config.toml
num_hidden_layers = 18
hidden_size = 192
n_experts = 64
experts_per_token = 8
d_expert = 32
d_shared_expert = 64
hidden_act = "swiglu"
moe_layers = [0, 1, 2, 3, 4, 5, 6, 7, 8, 9, 10, 11, 12, 13, 14, 15, 16, 17]
router_score = "sigmoid"
normalize_top_k = true
routed_scale = 2.5
balance_loss = 0.000206
balance_bias = true
shared_expert_gate = true
init_std_router = 0.0179
lr_router = 0.00265
vocab_size = 16384
norm = "layernorm"
norm_eps = 1e-06
tie_word_embeddings = false
optimizer = "adamw"
learning_rate = 0.00175
beta1 = 0.9
beta2 = 0.98
max_grad_norm = 0.5
batch_tokens = 131072
max_seq_len = 1024
train_tokens = 499700000
max_steps = 3813
dataset = "wikipedia_en"
Below are experts of layer 5 (counted from 0) of a mixture-of-experts language model. Rows are named router (the router's row for the expert), gate (a neuron's input weights, with its number), up (a neuron's input weights, with its number), down (a neuron's output weights, with its number) and show model dimensions 0-191. Each number is 50 + 15 x the weight over its row's rms, rounded and kept within 0 to 99.
After each expert's rows: "gets" lists some tokens that make up at least twice as much of what it gets as of all text; "mostly gets" lists some tokens that are sent to it at least half of the time. This comes from a sample of Wikipedia text that the model never trained on. Tokens count by the router's weight.

# expert 12
router:70 45 60 76 59 59 78 30 71 43 57 53 38 49 48 42 60 59 68 77 28 66 47 47 38 48 41 26 61 25 52 58 36 58 40 19 31 54 46 41 12 42 51 22 85 34 39 52 66 69 59 30 31 63 35 43 28 31 47 60 28 63 32 45 60 69 49 57 58 50 71 79 75 42 58 44 38 60 41 53 45 74 68 53 34 64 14 52 70 22 43 38 37 37 31 34 66 64 31 46 51 43 66 50 51 32 45 45 53 59 40 64 50 42 51 41 57 43 48 48 35 77 45 70 43 60 54 51 54 44 30 35 33 57 52 65 37 78 63 62 38 54 68 22 52 10 45 20 46 65 55 58 73 40 50 70 49 37 45 57 43 42 62 45 52 27 62 38 80 98 60 51 38 79 48 68 47 56 51 50 37 58 68 46 51 51 42 38 48 42 43 73
gate3:57 66 55 68 79 56 31 62 83 43 51 57 66 40 11 60 54 50 41 20 67 58 65 75 63 33 55 25 58 73 77 55 52 40 49 32 46 69 47 67 29 55 52 47 46 30 83 48 45 40 66 57 60 59 87 52 37 58 50 60 57 57 64 54 44 36 63 28 47 53 42 58 42 55 38 46 23 35 38 52 45 63 43 46 30 49 56 60 46 74 58 50 29 58 37 50 68 27 66 61 58 62 49 38 52 51 56 33 47 42 34 55 48 47 35 37 71 57 37 40 60 54 46 60 52 49 54 50 38 53 43 42 56 55 44 54 18 26 46 73 62 46 43 37 32 21 42 35 38 47 52 16 36 65 64 48 45 56 38 71 97 44 31 64 46 39 41 83 44 27 66 27 85 60 35 41 60 70 62 56 18 48 20 76 60 77 75 66 38 46 53 68
up3:56 65 26 67 65 64 41 52 33 72 51 43 86 40 68 80 69 68 59 37 60 48 45 80 16 45 61 61 58 68 56 30 59 51 62 42 22 54 34 77 64 77 65 53 39 43 52 52 90 39 39 40 58 40 79 42 29 43 42 54 52 28 30 69 49 47 48 62 41 47 53 76 34 41 53 65 45 46 48 54 55 50 49 47 32 57 62 52 31 47 55 60 67 54 44 51 31 32 41 56 51 54 36 42 47 36 45 59 76 38 60 47 70 56 44 46 52 42 42 37 49 54 57 64 26 37 63 55 66 62 27 46 34 55 66 37 45 47 65 68 57 22 40 32 30 51 55 27 30 22 69 15 70 60 35 38 48 65 66 52 62 54 49 57 41 08 18 61 32 71 55 29 43 36 66 66 79 20 39 57 48 49 71 55 24 49 27 52 76 44 57 37
down3:10 46 57 48 48 28 58 68 34 40 38 50 35 37 61 55 31 87 30 49 79 09 44 25 63 71 50 73 55 35 68 34 42 37 65 44 47 49 41 36 35 78 50 49 58 49 64 47 28 45 64 77 55 31 46 54 47 71 56 32 24 59 39 70 49 57 54 60 79 43 49 54 37 57 57 29 56 22 54 60 30 54 61 48 66 36 46 48 57 26 74 46 50 37 51 31 20 70 46 33 48 52 58 73 68 66 66 73 35 58 65 56 65 57 36 62 57 52 51 56 57 26 83 69 45 26 37 43 19 49 64 66 53 57 53 73 49 21 34 51 58 39 54 39 67 54 75 53 60 48 64 38 22 51 76 39 50 42 39 41 34 65 35 50 34 55 49 49 61 38 79 64 51 49 47 53 46 39 40 27 32 39 47 54 59 64 99 48 52 49 38 63
gets: "'", "a", "y", "es", "k", "en"
mostly gets: "is", "sh", "ad", "a", "ay", "os"

# expert 26
router:52 57 43 45 46 91 74 42 58 48 42 47 47 67 42 46 40 61 34 54 73 54 41 27 51 62 33 39 68 52 37 62 31 45 23 18 40 55 22 43 29 53 30 11 48 70 42 43 29 78 53 43 63 52 35 62 42 32 66 91 61 55 41 43 80 59 57 50 66 64 78 62 66 34 25 50 29 58 61 34 32 45 59 65 51 73 18 65 53 55 55 54 50 26 66 47 54 66 25 40 49 63 25 57 28 61 48 36 38 70 30 48 55 49 59 65 48 41 57 54 31 63 47 54 42 81 74 43 59 63 47 71 29 50 36 46 46 77 65 64 04 80 68 28 42 41 52 41 53 42 49 64 38 44 51 65 70 32 53 44 51 60 73 25 48 53 43 53 30 52 54 57 34 62 49 63 56 40 28 59 32 31 39 49 55 62 40 51 41 64 29 54
gate2:28 55 39 71 33 64 43 23 44 58 31 44 64 60 23 47 38 52 41 60 49 45 49 67 48 42 36 52 41 36 63 76 55 45 89 60 47 59 40 49 35 62 77 51 40 74 37 52 71 33 50 46 64 49 38 40 50 60 57 58 51 48 46 60 53 65 37 48 54 56 58 65 49 51 70 52 63 53 23 31 34 42 42 77 79 44 36 56 50 82 69 62 06 56 66 57 03 53 47 41 33 61 73 60 70 40 50 82 54 64 17 58 49 29 71 60 45 66 81 67 74 59 64 44 42 45 18 54 63 47 55 67 58 39 28 45 40 61 42 64 57 50 45 64 44 37 30 39 39 40 28 67 74 37 35 26 74 31 90 30 35 56 50 42 51 29 27 52 55 48 55 55 29 58 63 40 69 43 60 45 52 47 44 37 48 48 27 45 70 46 33 71
up2:47 36 50 63 48 71 28 38 41 55 55 59 44 58 74 33 61 41 35 49 47 60 84 71 37 21 25 49 56 70 58 71 17 38 65 66 56 38 60 22 54 35 47 50 43 57 33 64 31 81 55 40 36 39 48 40 59 41 27 42 31 65 48 38 27 56 30 63 40 31 60 33 54 18 99 56 48 65 60 44 53 40 33 70 68 38 43 51 55 55 47 65 63 36 56 49 36 59 61 45 52 29 86 55 46 54 59 43 42 34 77 08 73 49 64 58 75 61 77 63 54 50 33 55 31 72 34 46 56 29 53 43 61 37 65 63 36 61 62 51 66 46 57 63 45 40 53 18 28 34 47 33 60 37 37 16 65 64 66 43 51 56 29 58 76 54 42 51 43 48 59 92 49 46 55 53 61 34 43 41 69 50 48 52 44 52 71 54 62 40 58 44
down2:56 47 66 45 45 59 64 39 28 42 57 28 61 23 45 50 42 92 39 54 42 58 40 80 38 26 49 47 58 35 42 35 37 54 58 57 50 55 53 61 72 61 65 36 56 63 25 62 75 38 47 37 57 47 48 26 51 64 51 48 56 77 51 33 36 49 54 48 40 67 26 37 57 49 61 47 44 45 30 48 46 28 36 61 52 48 54 44 14 53 49 70 40 50 62 47 48 52 31 57 76 60 41 75 30 82 54 57 49 69 55 74 65 65 59 65 28 52 71 49 82 61 46 48 45 24 29 59 59 72 55 41 45 43 50 49 57 90 80 20 75 55 43 37 40 49 32 52 36 27 32 28 69 44 37 19 40 58 36 47 96 58 28 38 64 71 21 40 57 70 71 48 45 82 58 61 59 27 44 40 46 50 45 34 44 59 69 45 43 60 30 40
gets: "| ", "S", "C", "L", "D", "M"
mostly gets: "L", "C", "D", "S", "ov", "q"

# expert 15
router:46 49 63 46 51 67 67 45 67 31 41 35 41 34 68 43 72 63 23 45 41 62 61 32 31 49 34 66 64 36 47 56 14 62 46 17 65 43 46 26 54 52 34 36 38 51 40 73 43 67 68 30 39 63 46 64 14 58 44 55 54 60 39 54 61 63 66 54 61 61 96 85 59 48 26 59 45 38 74 40 53 56 64 47 15 84 36 62 47 59 73 43 49 41 38 45 51 41 34 42 56 72 47 55 55 61 58 52 44 53 40 37 55 67 50 74 47 57 58 28 48 72 59 67 43 65 49 37 45 77 57 40 33 62 16 74 27 44 73 56 25 59 68 59 40 50 56 17 73 44 51 44 64 54 63 46 43 58 29 72 46 52 39 43 26 47 54 26 50 60 45 50 07 34 53 34 56 75 53 25 38 31 50 50 59 49 39 24 42 57 36 49
gate2:40 55 41 62 60 16 67 46 53 32 27 75 30 82 37 44 52 47 60 57 61 31 42 38 63 90 57 40 54 65 61 59 54 62 69 46 58 60 48 55 55 87 65 72 34 68 50 38 36 54 33 51 41 53 31 43 67 57 37 14 58 44 57 50 71 74 36 43 45 38 59 74 48 36 50 57 50 30 50 51 50 55 87 42 53 50 46 31 20 65 54 48 20 58 33 54 39 63 53 61 35 26 62 67 39 56 65 49 42 43 70 65 52 40 45 59 53 49 65 34 75 26 66 51 27 63 58 47 52 49 56 63 35 76 55 54 35 38 42 52 62 30 74 57 43 46 73 51 34 37 47 49 57 36 87 24 44 64 38 45 06 29 27 50 51 32 49 68 49 60 65 72 29 40 23 51 33 66 70 37 39 13 33 67 59 49 67 64 41 50 51 61
up2:33 30 33 36 62 38 56 50 33 67 67 65 06 72 61 47 45 58 46 49 56 55 63 41 66 63 63 68 66 57 67 57 25 52 51 59 68 46 36 40 52 61 44 54 49 39 40 59 38 41 50 62 58 30 52 57 35 57 49 59 59 61 43 73 36 63 50 24 29 54 50 32 75 44 61 39 66 53 59 46 42 61 84 52 45 44 54 60 22 29 44 60 41 99 57 59 23 33 61 54 49 22 73 70 47 48 48 30 51 64 54 70 39 28 71 34 61 31 53 32 35 46 48 43 66 26 68 82 38 48 48 54 16 40 64 78 38 41 46 56 69 56 34 39 27 35 34 39 62 60 36 54 70 51 69 07 30 84 56 48 43 27 38 45 49 62 63 38 41 63 42 64 43 44 46 49 42 80 68 51 57 44 63 33 58 35 63 71 27 44 63 22
down2:40 34 60 60 66 33 45 50 61 21 43 53 70 69 42 28 41 52 27 52 43 42 38 69 33 54 57 76 44 52 72 28 61 60 55 69 37 31 29 42 22 62 40 49 94 40 39 39 58 49 50 37 58 32 53 41 47 35 50 45 45 47 71 50 39 38 32 52 65 50 83 35 48 48 49 55 37 56 64 56 20 39 45 34 29 30 84 29 39 43 88 69 53 51 64 48 64 44 69 34 61 41 49 58 62 53 40 24 48 29 53 42 33 67 45 30 44 36 54 84 54 75 50 77 66 42 58 54 42 50 53 60 51 51 61 49 69 48 49 48 62 32 17 44 69 35 28 55 61 51 40 36 22 67 48 55 28 49 76 56 71 53 38 57 45 35 52 46 81 64 65 34 26 56 39 39 38 36 56 56 71 86 67 49 43 61 45 55 84 89 52 57
gets: "a ", ".", "% ", "°", "ation", ")"
mostly gets: "ation", "tion", "career", "season", "″", "time"

# expert 59
router:32 58 46 60 61 72 72 45 46 47 37 21 26 47 71 49 41 72 21 59 43 75 63 38 44 44 11 52 62 17 62 58 31 52 45 27 65 33 60 33 47 77 38 38 58 56 51 36 42 50 61 33 53 57 22 71 36 54 46 80 63 44 31 44 69 69 43 66 66 64 84 83 58 34 42 26 54 55 36 40 30 55 70 64 56 81 56 61 47 48 53 21 51 55 49 71 65 55 32 29 63 74 29 42 45 48 36 53 50 57 30 42 53 49 53 52 86 44 55 43 34 60 51 50 51 69 67 40 45 57 68 82 46 55 34 72 28 48 70 62 42 68 48 25 36 28 54 38 52 44 51 64 59 55 64 46 43 39 52 31 55 45 67 13 42 39 58 25 38 64 91 50 40 40 51 26 49 64 29 43 48 56 58 36 56 44 28 49 57 67 42 49
gate2:75 33 49 30 41 33 38 40 63 74 61 36 68 65 21 64 42 47 90 72 10 47 63 46 55 25 58 53 56 34 59 41 45 63 44 60 61 61 45 50 20 62 52 58 76 37 41 48 72 47 33 39 58 37 45 45 59 41 60 55 35 64 60 57 51 57 46 54 51 55 32 69 47 32 53 71 46 55 47 51 46 83 63 55 47 51 38 39 61 55 58 32 68 49 66 69 36 52 58 51 28 41 66 62 41 29 44 54 34 69 61 81 29 27 13 45 27 71 35 64 54 46 64 60 51 45 64 56 30 55 47 57 50 56 58 54 52 55 17 48 31 23 49 57 38 64 42 11 17 50 40 84 70 44 21 37 33 71 44 65 57 44 45 34 37 32 40 62 59 44 53 28 72 55 40 71 59 70 48 24 43 44 55 42 80 40 53 15 60 52 45 34
up2:70 49 36 31 52 52 32 48 30 63 56 30 47 62 57 40 29 34 96 20 31 59 41 84 64 71 51 54 53 44 50 37 39 24 22 55 60 40 56 72 59 66 63 67 55 51 34 35 62 59 24 68 34 54 29 49 33 37 71 57 49 34 47 47 41 45 40 53 58 50 65 33 53 08 43 48 52 64 69 48 45 63 45 56 67 66 76 62 65 58 51 50 55 43 60 64 59 52 57 31 40 67 14 73 41 73 36 76 44 46 46 54 42 52 27 47 71 57 29 54 66 39 32 48 83 40 65 46 49 39 60 53 32 46 57 85 64 51 55 43 36 65 62 45 66 53 27 55 48 50 57 63 57 29 58 45 47 72 48 51 50 64 55 45 34 59 63 52 25 47 61 61 33 43 59 60 67 50 54 44 45 33 56 22 87 85 36 25 23 34 36 16
down2:37 68 25 43 59 59 24 56 35 45 39 28 74 64 44 42 53 17 43 50 39 76 47 51 64 59 49 62 35 51 45 61 57 50 42 40 75 37 57 74 54 63 67 54 51 39 36 60 47 32 39 70 72 39 61 34 42 73 55 79 34 74 38 80 56 66 66 35 35 33 28 42 46 19 27 22 60 42 65 64 63 65 43 63 26 36 63 49 43 50 59 50 32 47 82 61 39 39 72 32 61 53 54 69 46 25 59 47 67 72 59 55 43 28 43 46 39 66 54 59 38 68 53 73 57 58 37 73 68 50 11 31 49 42 61 49 37 70 66 26 49 56 59 20 56 68 32 47 55 44 25 59 57 38 81 52 48 42 32 38 54 58 42 28 42 52 40 52 61 39 50 71 57 37 24 56 44 30 72 49 63 25 29 60 84 45 62 66 55 61 32 32
gets: " ", "0 ", ") ", "|", "% ", "o "
mostly gets: "—; ", "Votes ", " ", "MF ", "party ", "AUS "

# expert 49
router:54 62 37 40 63 56 50 60 42 47 49 61 35 58 63 63 29 54 48 56 67 61 67 62 59 47 49 61 55 51 49 49 36 56 62 31 58 49 63 38 23 34 29 41 33 41 52 74 43 53 54 67 45 50 31 46 30 35 59 88 37 66 13 43 47 74 67 78 50 55 48 55 66 31 50 58 20 55 52 42 65 74 76 69 46 68 53 57 56 15 63 29 60 35 52 46 46 42 34 47 33 40 47 42 38 60 44 68 58 55 22 61 54 29 24 58 75 54 52 63 51 54 25 63 54 82 61 33 50 71 20 56 41 24 29 43 32 91 74 40 38 49 69 35 50 65 49 21 50 56 29 50 48 18 47 52 66 17 37 47 68 30 63 35 25 51 63 61 44 73 45 56 69 59 40 42 75 68 48 40 30 56 84 26 51 41 41 46 60 37 37 58
gate2:36 25 43 38 55 33 48 63 38 83 65 41 59 50 38 47 40 42 43 53 46 51 61 37 38 62 38 44 62 45 45 47 55 21 64 68 46 51 60 67 58 62 84 44 53 55 55 31 74 55 42 45 69 55 17 33 22 50 68 85 33 41 25 49 62 28 34 60 40 43 53 78 62 35 47 62 56 41 54 30 35 47 75 84 75 56 50 31 30 36 52 44 49 46 43 47 40 25 43 47 69 63 34 66 56 41 51 56 48 44 36 45 63 67 60 50 72 75 72 30 40 36 51 57 71 72 76 25 43 39 51 38 65 47 30 71 35 57 60 77 62 34 70 35 33 67 58 19 44 32 65 69 93 49 56 73 79 55 73 65 27 38 56 67 47 44 33 39 56 35 40 46 34 69 55 33 50 39 39 49 41 27 55 52 55 15 50 66 37 50 48 50
up2:65 28 41 58 53 50 55 32 27 63 44 51 42 55 48 33 69 31 59 72 48 61 45 48 39 46 45 62 59 49 44 16 48 51 67 49 61 50 72 18 26 44 69 48 38 62 45 36 48 47 60 50 46 43 25 28 39 45 55 57 57 63 21 54 42 36 49 60 33 94 34 44 80 52 77 67 45 47 58 60 30 44 48 55 51 64 64 67 53 21 53 62 45 36 63 48 45 36 71 64 15 58 70 55 33 31 43 60 42 36 79 48 32 42 42 67 55 61 32 31 45 49 48 89 76 70 56 59 56 50 63 00 41 72 31 57 40 50 69 46 57 68 45 56 28 45 61 39 66 60 37 50 57 69 52 48 26 59 56 52 69 70 23 42 43 62 71 11 38 42 49 44 46 79 63 37 31 57 58 31 72 36 42 58 59 25 39 52 37 45 52 62
down2:79 42 49 46 55 72 43 33 39 86 47 35 51 65 57 34 39 56 44 39 76 52 46 54 48 48 49 47 24 73 47 60 55 38 33 72 62 39 43 63 42 28 60 53 38 68 42 34 49 58 10 54 23 73 45 27 30 55 33 35 45 42 53 37 28 50 79 37 47 40 45 86 51 49 41 61 56 52 29 59 32 47 60 69 39 47 61 80 62 29 44 60 60 43 50 40 39 62 69 40 51 50 51 27 66 58 61 64 63 37 25 33 29 86 63 49 52 68 62 29 42 74 43 69 59 53 38 26 47 67 37 60 54 70 61 57 39 50 66 63 50 67 26 46 20 45 55 34 38 53 56 56 25 31 74 59 92 44 41 44 81 57 40 58 66 72 39 44 42 48 38 72 79 56 68 33 44 43 60 49 54 56 25 42 34 40 35 40 60 78 24 52
gets: "of ", "in ", "the ", "to ", "for ", "with "
mostly gets: "From ", "for ", "also", "among ", "with ", "in "

# expert 4
router:51 70 70 46 58 35 49 59 46 55 57 61 36 35 79 34 36 65 49 63 18 60 72 51 53 33 22 40 58 46 52 47 44 44 50 36 69 49 66 54 57 18 33 34 30 43 36 89 45 58 57 56 50 33 44 60 37 48 45 64 55 53 30 33 69 58 45 72 71 45 65 71 58 37 39 29 35 66 47 23 57 81 65 56 49 54 58 55 50 37 68 28 48 62 54 52 53 47 24 42 54 45 47 60 49 54 49 53 42 77 41 38 48 52 35 69 72 41 35 61 31 63 31 67 60 76 54 43 37 64 22 46 28 16 52 66 41 83 72 36 35 52 53 51 51 51 61 45 42 41 57 76 40 67 58 41 72 33 50 51 74 47 31 39 36 42 59 60 58 45 76 68 15 45 45 32 63 71 38 45 14 34 77 47 64 43 34 10 23 71 64 64
gate2:51 51 34 57 50 46 40 34 49 74 66 59 51 46 68 77 32 52 57 71 60 32 32 31 53 50 40 45 65 42 44 59 50 61 58 49 48 30 68 70 60 58 99 39 61 47 51 27 48 63 32 19 42 59 66 39 22 59 65 34 29 35 56 72 66 58 72 26 42 34 54 36 58 73 55 57 84 36 59 32 42 82 51 41 58 47 37 31 58 59 22 20 44 55 55 66 51 53 38 44 54 43 63 30 39 55 70 75 45 48 19 40 55 74 37 52 30 60 59 38 41 32 67 13 63 75 34 77 52 61 65 53 43 35 68 53 24 35 64 39 67 38 32 42 46 31 52 62 58 33 40 74 66 36 54 44 46 64 63 50 34 46 61 42 39 37 42 59 40 62 90 69 65 66 48 44 43 36 70 47 25 49 55 65 65 47 36 58 49 30 73 54
up2:61 39 54 46 55 55 44 62 48 65 29 83 50 51 53 25 36 43 60 75 74 56 13 57 42 64 54 51 57 64 46 36 30 50 59 51 82 39 57 47 34 51 42 59 39 69 49 73 53 40 62 56 58 37 49 57 34 44 62 40 48 42 43 59 49 51 67 51 96 58 37 44 62 38 57 70 52 58 46 65 55 71 41 34 60 57 32 36 75 24 75 55 65 30 56 42 41 31 64 78 28 34 54 54 68 30 54 54 37 83 60 55 62 00 56 57 68 57 31 75 52 67 49 68 52 66 50 51 44 38 39 47 51 39 45 18 62 95 45 54 41 64 57 24 55 41 41 60 66 72 50 58 35 41 51 57 55 60 44 43 57 51 39 61 30 65 68 56 56 48 35 33 28 38 40 44 54 77 60 66 48 37 50 43 20 56 29 36 48 39 58 00
down2:52 62 50 42 75 37 61 69 30 58 56 45 23 43 32 21 51 35 86 55 52 59 38 28 50 60 37 38 61 24 83 38 47 52 65 60 22 64 40 70 57 47 46 58 56 80 30 47 43 43 55 40 58 53 51 43 65 43 54 68 79 27 27 62 41 69 68 39 56 62 61 24 81 24 73 51 51 61 66 22 47 67 42 74 58 00 41 61 45 50 30 60 47 37 79 45 47 64 47 41 56 63 37 64 19 46 45 58 66 53 71 55 65 41 33 27 49 58 47 58 37 62 38 55 61 39 55 54 55 90 37 62 32 43 41 45 55 69 54 54 70 53 78 49 88 55 48 23 60 55 61 45 38 47 40 35 58 62 60 58 37 59 72 45 42 52 40 35 25 43 45 32 44 31 46 56 18 59 52 66 20 49 55 58 55 71 55 48 52 47 33 56
gets: ", ", "\n\n", "in ", "- ", ": ", "the "
mostly gets: "with ", "Ar", "as", "ty", "\", ", "), "

# expert 22
router:26 56 75 50 35 77 74 42 89 44 47 35 59 59 35 61 55 42 44 33 47 47 50 37 78 47 55 27 53 50 55 53 50 74 48 31 63 76 28 58 37 62 40 21 46 41 51 46 40 60 65 67 58 63 32 71 47 67 59 79 58 32 21 26 67 56 37 65 82 68 66 59 59 52 17 38 45 41 61 47 43 51 76 54 58 79 39 53 59 34 75 54 55 39 77 57 32 63 27 43 70 76 39 61 41 30 25 38 46 61 32 42 58 29 43 45 33 33 40 40 42 56 32 50 75 75 55 52 48 53 32 63 16 46 09 40 52 52 69 55 29 61 76 51 15 30 54 63 59 53 61 54 48 63 68 56 44 42 19 44 54 25 41 37 37 45 49 36 29 47 32 66 35 45 54 37 49 50 53 50 39 39 48 36 70 63 43 42 45 48 47 60
gate1:47 59 39 55 29 61 50 52 40 69 41 26 54 55 66 59 29 56 31 63 50 55 20 51 23 30 59 72 66 67 59 68 41 65 59 66 66 46 43 50 48 54 48 58 74 52 62 56 54 54 57 35 43 66 29 39 57 40 62 55 07 48 75 70 40 46 09 61 39 26 52 38 76 51 56 49 52 17 44 67 56 49 44 43 44 44 47 70 43 34 50 76 52 79 44 50 49 66 29 64 20 39 49 46 55 67 68 44 56 22 72 36 50 31 19 31 40 47 40 89 67 41 42 39 55 49 48 25 52 62 33 45 57 61 59 40 45 42 70 54 46 49 63 26 47 58 54 60 45 45 73 32 57 39 28 52 43 46 36 22 70 49 96 62 40 69 36 78 35 44 35 59 66 34 40 51 36 45 44 46 66 62 55 49 16 40 61 58 54 50 10 62
up1:48 36 52 61 50 40 49 48 52 45 53 35 37 56 53 34 39 42 65 53 26 19 29 59 69 67 48 40 31 37 48 56 55 97 34 68 38 39 85 53 66 60 21 52 70 32 61 65 75 54 34 68 41 71 34 64 25 54 47 18 25 33 49 54 57 63 40 30 71 52 49 30 54 68 51 59 38 39 66 49 30 51 81 53 53 59 66 46 58 63 49 44 92 44 79 32 29 44 18 70 44 70 25 50 56 40 59 61 54 50 63 48 45 19 53 59 23 58 72 80 48 51 34 54 63 33 17 28 64 40 42 71 51 44 35 42 57 67 27 36 68 43 44 57 19 57 57 71 37 50 60 49 47 44 76 52 32 55 74 51 59 55 65 41 56 40 45 45 54 48 75 45 70 43 74 42 37 57 50 77 59 54 48 47 49 64 51 39 54 48 66 36
down1:73 45 17 37 66 22 13 45 56 37 63 36 62 35 68 48 63 71 50 27 41 53 35 52 38 53 56 51 61 45 47 69 76 33 46 26 29 53 58 35 51 65 58 51 75 65 54 63 42 40 69 65 51 28 60 27 76 58 58 46 59 64 58 44 45 30 61 41 34 39 48 36 51 29 46 58 46 48 45 69 36 50 59 51 64 37 69 56 75 41 19 55 03 21 43 43 52 40 67 46 56 34 58 42 38 40 32 09 31 53 25 31 32 57 59 70 59 41 44 82 86 46 48 55 67 35 55 49 81 71 47 52 72 57 52 20 57 55 72 60 55 41 35 79 49 63 45 31 43 68 36 65 60 37 36 38 54 64 34 32 41 51 58 59 53 68 51 71 42 36 35 54 59 40 79 50 58 66 41 48 35 60 71 65 52 51 46 58 41 40 77 52
gets: "\n\n", "\n", "|", "==", "===", "201"
mostly gets: "\n\n", "|", "==", "201", "200", "==="

# expert 25
router:46 63 50 56 42 70 79 50 32 37 27 60 20 51 52 48 38 52 46 62 67 45 49 36 51 67 17 31 66 52 36 57 16 64 53 25 62 57 20 38 36 53 35 21 53 72 39 40 44 62 76 37 25 73 64 83 33 37 35 68 48 51 27 59 72 66 51 35 69 75 49 49 70 41 29 44 43 48 74 31 44 71 74 53 22 99 38 57 68 64 57 46 52 48 62 49 60 55 36 61 56 66 20 58 31 66 47 68 54 55 47 42 64 44 51 44 45 42 46 54 31 59 59 49 55 41 73 57 63 63 39 42 40 31 32 69 40 68 53 49 06 69 58 34 47 39 61 52 69 53 51 68 43 39 52 61 39 54 58 54 52 23 77 29 38 62 53 41 46 83 61 63 37 68 60 58 37 50 56 48 39 31 68 26 49 49 41 36 43 47 43 48
gate2:28 39 66 40 50 38 40 58 66 45 46 46 58 42 59 67 72 39 21 71 36 32 53 38 31 33 41 38 78 34 53 34 57 69 42 43 59 58 29 80 76 38 35 64 40 67 47 15 65 48 56 41 40 46 40 43 33 62 70 56 52 50 41 49 60 62 69 45 44 34 76 59 60 75 79 86 59 56 40 57 01 47 65 58 50 67 39 56 84 39 70 57 47 37 92 36 42 21 36 51 34 53 69 73 61 47 25 72 51 53 29 39 53 52 35 20 39 45 51 37 49 52 67 33 32 62 64 39 66 51 50 56 48 43 57 38 58 57 25 66 50 31 55 63 34 69 38 46 48 27 52 40 64 28 48 45 51 51 54 65 28 50 64 55 46 76 56 55 39 64 44 43 52 40 53 49 60 86 45 53 52 56 78 52 37 44 29 45 31 50 15 37
up2:68 33 23 62 46 23 63 53 38 69 62 41 38 52 58 60 42 40 34 58 89 43 45 49 35 64 65 47 69 39 44 08 42 52 51 61 80 42 59 46 45 50 35 74 61 53 46 60 44 28 51 61 33 32 70 24 58 53 48 52 56 45 47 39 34 52 50 62 54 64 43 56 70 42 59 65 36 52 64 43 29 77 67 53 62 65 52 65 41 24 45 53 76 42 34 46 54 40 58 48 69 48 61 63 76 37 48 51 37 50 46 75 50 37 33 43 69 65 40 52 55 42 44 65 61 36 33 68 49 36 44 45 41 39 59 38 52 61 27 76 33 67 40 43 43 40 50 38 32 65 35 33 23 60 93 17 32 44 49 34 58 62 49 51 38 75 23 76 49 58 61 27 43 47 45 40 70 46 82 48 67 81 57 03 29 62 59 15 43 54 34 49
down2:58 42 58 86 16 58 70 67 25 53 62 58 47 55 44 49 46 52 50 32 57 44 68 30 26 29 47 44 64 32 22 40 30 23 47 44 65 45 76 33 44 49 37 34 69 44 57 38 47 39 40 63 56 39 72 67 72 52 69 49 46 47 55 38 41 35 51 59 66 81 27 64 68 32 72 49 63 50 37 24 32 69 48 55 36 52 34 67 50 26 22 34 70 63 12 59 46 63 51 55 40 67 76 67 76 58 60 54 45 39 50 65 46 41 17 45 48 53 62 58 41 51 99 76 40 73 68 42 56 61 50 48 60 58 14 84 54 38 65 42 53 52 47 50 40 49 62 30 63 53 14 29 45 31 59 42 54 39 38 55 79 43 64 74 48 54 52 43 62 66 48 38 56 27 63 51 59 43 65 60 46 63 48 38 49 31 55 44 40 43 62 39
gets: ".", "\"", "'", "s", ":", "S"
mostly gets: "\"", "s", "'", "m", ":", "S"